config.yaml
moe_layers: [0, 1, 2, 3, 4, 5, 6, 7, 8, 9, 10, 11, 12]
routed_scale: 2.5
router_bias: true
vocab_size: 2048
norm: "layernorm"
positions: "rope"
rope_fraction: 0.5
parallel_block: true
init_std_o: 0.0
weight_decay: 0.22
dataset: "wikipedia_en"
Below are experts of layer 5 (counted from 0) of a mixture-of-experts language model. Rows are named router (the router's row for the expert), up (a neuron's input weights, with its number) and show model dimensions 64-127. Each number is 50 + 12 x the weight over its row's rms, rounded and kept within 0 to 99.
After each expert's rows: "comes after" lists some tokens at least twice as common just before its tokens as in all text. This comes from a sample of Wikipedia text that the model never trained on. Tokens count by the router's weight.

# expert 74
router:55 49 33 69 43 59 73 43 45 37 59 38 53 63 45 65 50 44 64 53 35 52 40 40 50 43 42 54 43 41 67 54 68 39 44 71 61 52 55 60 34 46 48 55 53 69 44 60 59 29 56 48 56 54 56 43 75 64 73 60 49 48 34 48
up0:57 57 59 61 49 61 34 45 53 40 51 48 65 39 57 39 48 68 58 27 54 31 26 34 43 49 52 54 56 55 66 52 38 52 55 71 45 41 57 42 31 26 20 43 51 49 51 55 42 62 51 42 59 45 50 44 37 64 56 79 54 56 38 55
up1:52 46 55 37 43 50 81 61 46 45 41 45 43 35 53 36 35 49 54 37 52 41 53 63 38 44 41 56 56 56 53 84 34 58 53 61 64 67 40 63 47 50 44 52 49 37 47 48 68 44 66 50 71 40 56 50 54 53 68 45 57 50 43 30
up2:53 39 66 48 36 38 69 51 56 32 71 46 57 62 56 57 47 45 57 67 36 31 34 51 50 49 39 40 59 45 43 56 47 52 49 71 50 58 33 51 48 54 59 29 50 39 37 71 63 49 40 51 38 35 58 53 26 36 51 46 50 65 48 54
comes after: "h", "am", "ag", " Mc", "om", " h"

# expert 129
router:67 53 49 53 26 56 49 33 49 32 44 43 64 50 61 50 32 64 76 36 47 50 31 41 57 39 62 31 53 41 72 47 77 52 42 61 62 41 70 49 44 48 55 55 55 39 74 60 56 35 59 38 57 43 72 56 52 57 60 60 81 50 25 39
up0:69 45 70 36 43 33 31 47 52 43 72 57 54 66 41 57 29 58 54 56 42 36 45 48 46 38 47 49 53 24 33 63 54 56 45 56 71 53 59 63 57 52 61 73 41 50 48 70 51 35 47 49 47 35 45 44 44 55 45 43 67 62 49 40
up1:46 70 39 37 49 41 58 42 63 63 59 51 55 55 37 54 43 32 60 45 49 56 50 34 63 66 46 39 47 49 65 51 61 31 12 38 58 36 39 51 69 76 50 47 44 30 60 44 61 48 46 76 46 47 62 47 33 57 60 61 59 54 39 66
up2:64 52 33 48 27 55 57 56 46 58 60 33 26 44 57 46 76 50 39 59 57 62 54 46 28 43 63 37 40 50 63 42 49 52 50 40 52 45 55 56 25 36 52 50 56 40 25 65 48 48 59 64 37 55 64 52 25 63 33 51 46 37 49 55
comes after: " to", " can", " would", " that", " could", " which"

# expert 154
router:64 59 35 52 53 55 64 45 50 39 49 40 63 72 47 53 43 56 69 47 27 45 41 49 44 32 60 37 34 24 59 41 67 25 49 59 61 56 37 59 25 36 46 55 58 44 63 69 63 30 49 49 47 49 67 55 64 60 57 71 40 53 37 34
up0:62 47 65 41 40 66 72 60 68 57 53 42 40 56 43 57 62 60 47 44 42 38 42 53 56 44 52 49 36 50 62 52 40 37 42 37 75 43 56 38 57 44 47 45 58 25 73 61 43 58 52 25 68 40 53 54 42 67 39 70 45 52 52 46
up1:70 58 48 54 48 48 67 53 53 40 22 32 52 50 62 61 69 65 54 36 65 50 63 53 53 47 50 31 44 35 49 45 46 46 60 40 61 47 53 32 67 50 39 62 84 55 44 66 60 21 57 50 67 50 53 68 57 64 72 36 59 48 42 50
up2:86 57 68 71 51 42 46 60 73 59 46 50 64 60 76 35 44 44 54 54 42 22 52 49 53 48 50 44 49 79 46 32 14 58 53 61 42 47 57 55 41 44 58 33 39 51 43 59 43 43 49 45 66 51 47 65 41 75 55 27 57 47 40 52
comes after: " H", " K", " G", " h", "h", " J"

# expert 139
router:63 69 48 63 40 46 60 48 28 37 65 42 66 49 47 50 44 55 67 38 40 46 26 46 65 48 47 48 42 45 51 54 60 44 56 61 59 39 48 61 54 55 28 43 59 62 67 53 66 21 72 28 58 35 56 61 67 62 55 55 52 50 40 31
up0:66 64 32 24 71 58 37 44 57 61 39 51 23 43 43 58 43 36 46 60 55 31 58 72 48 43 55 42 53 46 53 47 47 46 56 62 60 53 63 52 51 47 57 75 46 52 49 47 77 49 48 33 70 60 56 70 58 63 47 57 51 40 36 65
up1:67 50 40 54 60 71 55 49 47 43 21 52 55 56 63 60 33 67 36 48 50 38 51 59 43 41 60 39 38 46 57 45 63 32 22 53 64 62 52 44 47 40 58 54 69 39 53 68 45 39 46 52 43 51 70 53 48 38 58 68 57 40 48 60
up2:41 44 40 59 61 52 58 42 42 44 56 41 54 82 62 50 68 57 47 43 53 47 52 56 48 39 50 50 32 44 61 53 38 39 57 64 58 52 62 55 60 37 17 48 69 49 34 49 43 48 58 85 53 50 43 49 60 41 59 47 64 44 35 55
comes after: " |", ";", " January", " March", " August", " April"

# expert 91
router:57 69 53 58 53 44 52 44 43 50 61 44 54 68 59 55 52 62 55 32 57 30 41 44 70 40 58 47 35 35 65 47 59 41 38 51 68 44 47 60 40 37 42 59 54 48 67 68 51 33 45 32 51 38 58 53 50 51 69 60 55 46 40 25
up0:72 58 48 53 51 64 32 43 59 42 30 30 59 61 46 53 48 52 81 52 44 26 32 44 69 51 53 56 38 33 68 59 60 39 43 52 58 48 30 64 19 40 39 31 45 60 73 50 59 34 58 41 59 43 79 62 56 61 62 46 59 46 43 37
up1:50 28 27 50 49 43 48 59 52 40 52 44 31 80 53 45 41 71 76 57 49 65 46 52 72 57 54 50 54 39 35 47 42 48 23 51 59 56 45 52 22 54 54 39 62 57 73 49 65 41 44 36 42 30 76 55 47 46 48 55 58 65 24 39
up2:49 56 28 44 45 33 56 43 41 45 78 45 49 50 53 41 34 83 40 55 47 34 35 63 57 56 58 46 60 58 58 42 52 28 39 48 72 37 54 68 34 27 53 63 53 47 67 49 34 49 50 29 58 44 25 41 59 49 56 40 55 37 52 60
comes after: " M", " N", " m", "M", "om", "m"

# expert 68
router:53 68 30 79 23 64 56 38 33 35 44 40 68 55 49 60 42 61 52 37 42 35 44 43 47 49 65 43 47 48 59 58 65 28 46 55 59 40 56 50 36 50 63 39 49 55 46 77 71 42 57 51 56 49 58 51 44 69 57 67 55 29 29 38
up0:53 55 53 46 48 79 44 54 49 77 36 61 61 65 51 69 45 49 43 41 59 43 19 57 41 38 81 36 52 48 49 33 57 46 58 47 51 40 49 54 55 30 51 71 55 47 58 55 62 38 76 55 74 52 66 48 61 37 39 50 65 42 44 42
up1:62 61 50 29 41 50 61 50 55 43 53 45 62 43 65 51 38 45 28 52 51 34 71 40 57 45 55 45 48 40 58 58 72 59 39 53 55 68 27 54 53 52 40 68 67 52 57 62 41 35 30 54 56 50 34 54 54 43 80 60 58 27 64 39
up2:46 63 21 51 65 61 33 43 50 43 37 61 62 48 51 67 48 52 46 44 50 22 59 18 47 59 50 50 55 38 36 55 74 44 47 58 52 54 53 42 50 57 61 66 53 55 59 62 46 47 39 38 51 33 71 50 50 11 42 47 44 39 53 61
comes after: " was", " is", " were", " are", " be", " been"

# expert 46
router:55 48 38 57 43 50 44 55 51 40 61 42 57 52 56 58 34 57 65 43 32 38 39 48 49 51 72 45 37 28 50 52 58 49 37 61 69 58 44 67 47 42 43 55 59 50 51 68 66 30 52 43 49 35 63 67 58 55 53 71 56 44 36 25
up0:66 53 67 42 43 55 38 52 52 62 58 58 66 56 52 68 49 50 66 52 40 42 60 34 54 42 51 48 49 54 51 35 65 41 43 56 62 50 78 44 53 52 44 55 65 36 44 48 42 54 58 51 30 47 49 42 43 65 45 82 60 24 53 47
up1:50 52 40 43 46 56 46 54 37 58 49 42 57 41 37 65 29 68 43 62 42 56 39 51 41 45 55 35 42 47 57 63 79 49 52 48 45 58 64 50 68 25 64 54 59 52 45 47 70 47 46 54 46 63 54 68 53 60 50 65 57 68 28 42
up2:49 44 48 61 59 50 56 39 39 21 43 56 41 48 59 61 53 49 61 36 63 42 19 22 68 47 52 48 34 28 52 46 47 66 72 75 59 56 42 59 47 80 41 40 49 42 56 51 59 57 53 49 31 34 46 50 53 43 47 50 43 52 26 50
comes after: " B", "b", " L", "B", "ad", " b"

# expert 178
router:67 60 38 45 43 51 51 53 37 35 65 32 54 54 54 58 44 45 72 42 39 39 35 60 54 50 64 45 45 47 58 27 48 33 42 60 62 64 64 60 48 22 42 56 64 57 49 58 57 29 69 41 59 41 61 57 67 49 82 63 65 53 38 49
up0:61 61 46 56 52 65 48 38 46 44 35 54 48 80 37 43 55 35 61 55 55 48 43 43 63 41 45 52 57 49 52 56 64 55 64 42 73 27 52 52 45 64 60 62 64 42 49 52 42 54 57 38 63 29 40 31 70 31 44 59 64 47 30 54
up1:41 37 51 61 54 56 51 48 51 59 67 42 49 58 46 42 23 54 33 66 34 52 57 72 21 62 46 54 57 44 51 54 52 22 61 57 57 58 37 61 25 35 40 52 57 12 58 72 48 31 38 53 49 58 39 65 58 58 33 64 75 60 38 59
up2:62 39 57 40 42 54 31 49 51 20 43 35 56 56 30 64 41 50 36 41 42 62 68 49 63 47 57 69 45 56 49 56 52 55 51 62 58 27 38 51 58 48 39 53 51 41 58 71 67 39 69 51 59 44 74 59 67 43 40 61 40 74 51 56
comes after: "ol", "l", "ur", "el", "r", "al"

# expert 142
router:56 53 40 68 50 46 68 54 38 48 58 28 60 62 55 47 41 66 43 54 33 32 31 48 42 30 63 45 24 34 54 31 61 37 36 55 59 32 46 72 33 27 54 64 72 48 66 60 56 32 59 44 53 52 62 54 61 45 44 60 50 51 33 31
up0:63 45 65 42 60 47 49 50 35 52 48 34 79 38 40 65 50 40 30 56 13 47 40 42 73 56 61 56 35 68 44 77 45 62 66 50 56 30 64 37 68 51 48 49 48 35 51 59 57 34 57 53 45 53 53 66 55 41 47 77 51 39 58 54
up1:67 55 50 34 53 50 47 48 33 67 53 58 38 50 51 52 65 51 46 58 45 57 43 44 62 27 50 21 51 31 50 47 48 48 61 50 53 58 48 53 54 54 55 42 70 41 67 48 87 61 34 37 48 44 73 39 33 35 49 67 52 48 59 64
up2:70 53 53 51 51 50 63 45 40 42 47 44 37 74 49 53 42 42 44 57 55 38 47 24 48 46 34 44 40 48 63 69 41 57 34 72 69 34 62 65 52 45 61 25 62 57 41 45 65 63 67 64 51 60 61 51 55 50 56 70 72 54 58 56
comes after: " J", " Y", "y", "k", "J", " N"

# expert 32
router:59 57 18 55 46 59 48 43 46 38 55 33 50 57 56 53 56 82 40 50 36 30 51 38 73 50 64 40 56 47 60 43 66 37 60 50 62 35 56 46 23 47 56 69 61 82 67 58 58 32 50 47 47 18 48 54 55 46 56 52 61 30 21 44
up0:46 47 57 66 48 59 57 33 48 32 50 31 49 45 50 39 53 57 52 52 41 47 44 37 64 50 65 52 36 35 48 35 58 67 68 68 36 51 57 42 43 53 25 51 68 53 44 48 53 48 46 67 59 53 55 65 55 50 51 54 43 41 26 62
up1:51 58 37 56 54 55 46 27 25 29 46 38 41 68 25 56 47 62 60 49 40 64 41 38 60 28 66 51 59 47 41 55 51 50 34 37 57 53 35 48 41 55 52 73 35 72 37 46 54 52 72 44 54 31 39 49 50 47 41 49 49 63 46 63
up2:44 75 34 33 41 63 62 52 35 56 51 42 55 43 73 65 40 71 45 38 46 30 36 38 65 41 50 57 49 38 47 44 72 47 58 63 68 49 58 43 37 36 54 54 53 55 68 64 55 27 44 46 47 41 41 69 67 58 57 58 55 44 10 53
comes after: " p", " P", " T", " t", "p", " pro"

# expert 7
router:53 65 26 58 42 56 63 51 42 40 40 46 56 53 43 61 42 63 63 46 31 42 37 36 62 48 48 47 49 48 47 44 78 40 33 53 48 33 46 56 48 48 41 52 60 64 55 72 67 37 64 43 60 46 65 48 58 68 54 58 72 55 27 31
up0:83 44 60 53 47 55 53 51 33 57 61 40 67 65 55 55 55 45 66 49 55 38 41 65 45 30 65 34 40 45 65 34 48 43 55 60 68 35 60 68 33 42 40 39 53 43 60 22 45 23 54 52 68 33 53 60 64 61 59 48 56 35 49 36
up1:71 72 20 55 53 58 56 44 42 53 33 52 59 50 63 45 48 50 51 61 28 49 34 44 50 50 67 31 43 46 53 49 52 36 65 65 61 53 56 54 66 53 50 45 51 25 39 36 47 41 61 47 48 50 33 69 62 60 67 52 50 44 40 87
up2:59 41 74 72 37 53 32 56 41 57 37 52 65 54 52 77 57 48 71 55 34 57 49 35 44 39 58 44 53 50 60 44 57 30 24 57 56 44 60 55 54 46 29 55 57 59 52 32 44 43 57 43 63 53 68 50 47 68 55 55 57 42 63 23
comes after: " |", "|", ";", ":", "-", "In"

# expert 169
router:57 65 28 67 56 55 65 39 48 28 63 46 63 77 42 59 35 61 40 60 37 28 35 26 73 54 46 38 46 44 65 42 48 47 46 63 47 43 58 57 45 29 36 44 51 56 55 56 62 37 55 32 54 35 66 67 62 54 55 51 52 46 40 38
up0:41 75 57 63 52 75 62 35 22 52 56 42 54 77 55 43 46 52 31 51 58 46 40 61 43 50 48 51 49 57 27 40 54 38 42 36 47 39 57 61 57 54 34 49 55 48 54 33 39 53 53 36 73 53 33 56 34 26 42 45 33 57 46 38
up1:54 49 48 39 35 46 56 40 60 58 50 31 49 47 63 60 41 49 51 42 52 72 50 63 56 32 54 44 68 31 85 46 48 39 38 57 65 55 60 43 41 56 69 32 66 49 51 66 71 46 55 31 39 40 58 71 57 58 50 57 35 35 42 42
up2:57 47 47 45 45 41 67 63 30 51 59 47 35 69 40 68 51 41 48 52 45 57 62 46 42 44 34 62 56 28 52 60 51 41 43 60 60 47 58 39 46 53 63 46 82 46 61 57 48 48 53 46 92 54 51 88 46 41 48 45 54 47 47 47
comes after: " the", "'s", " The", " a", " his", "The"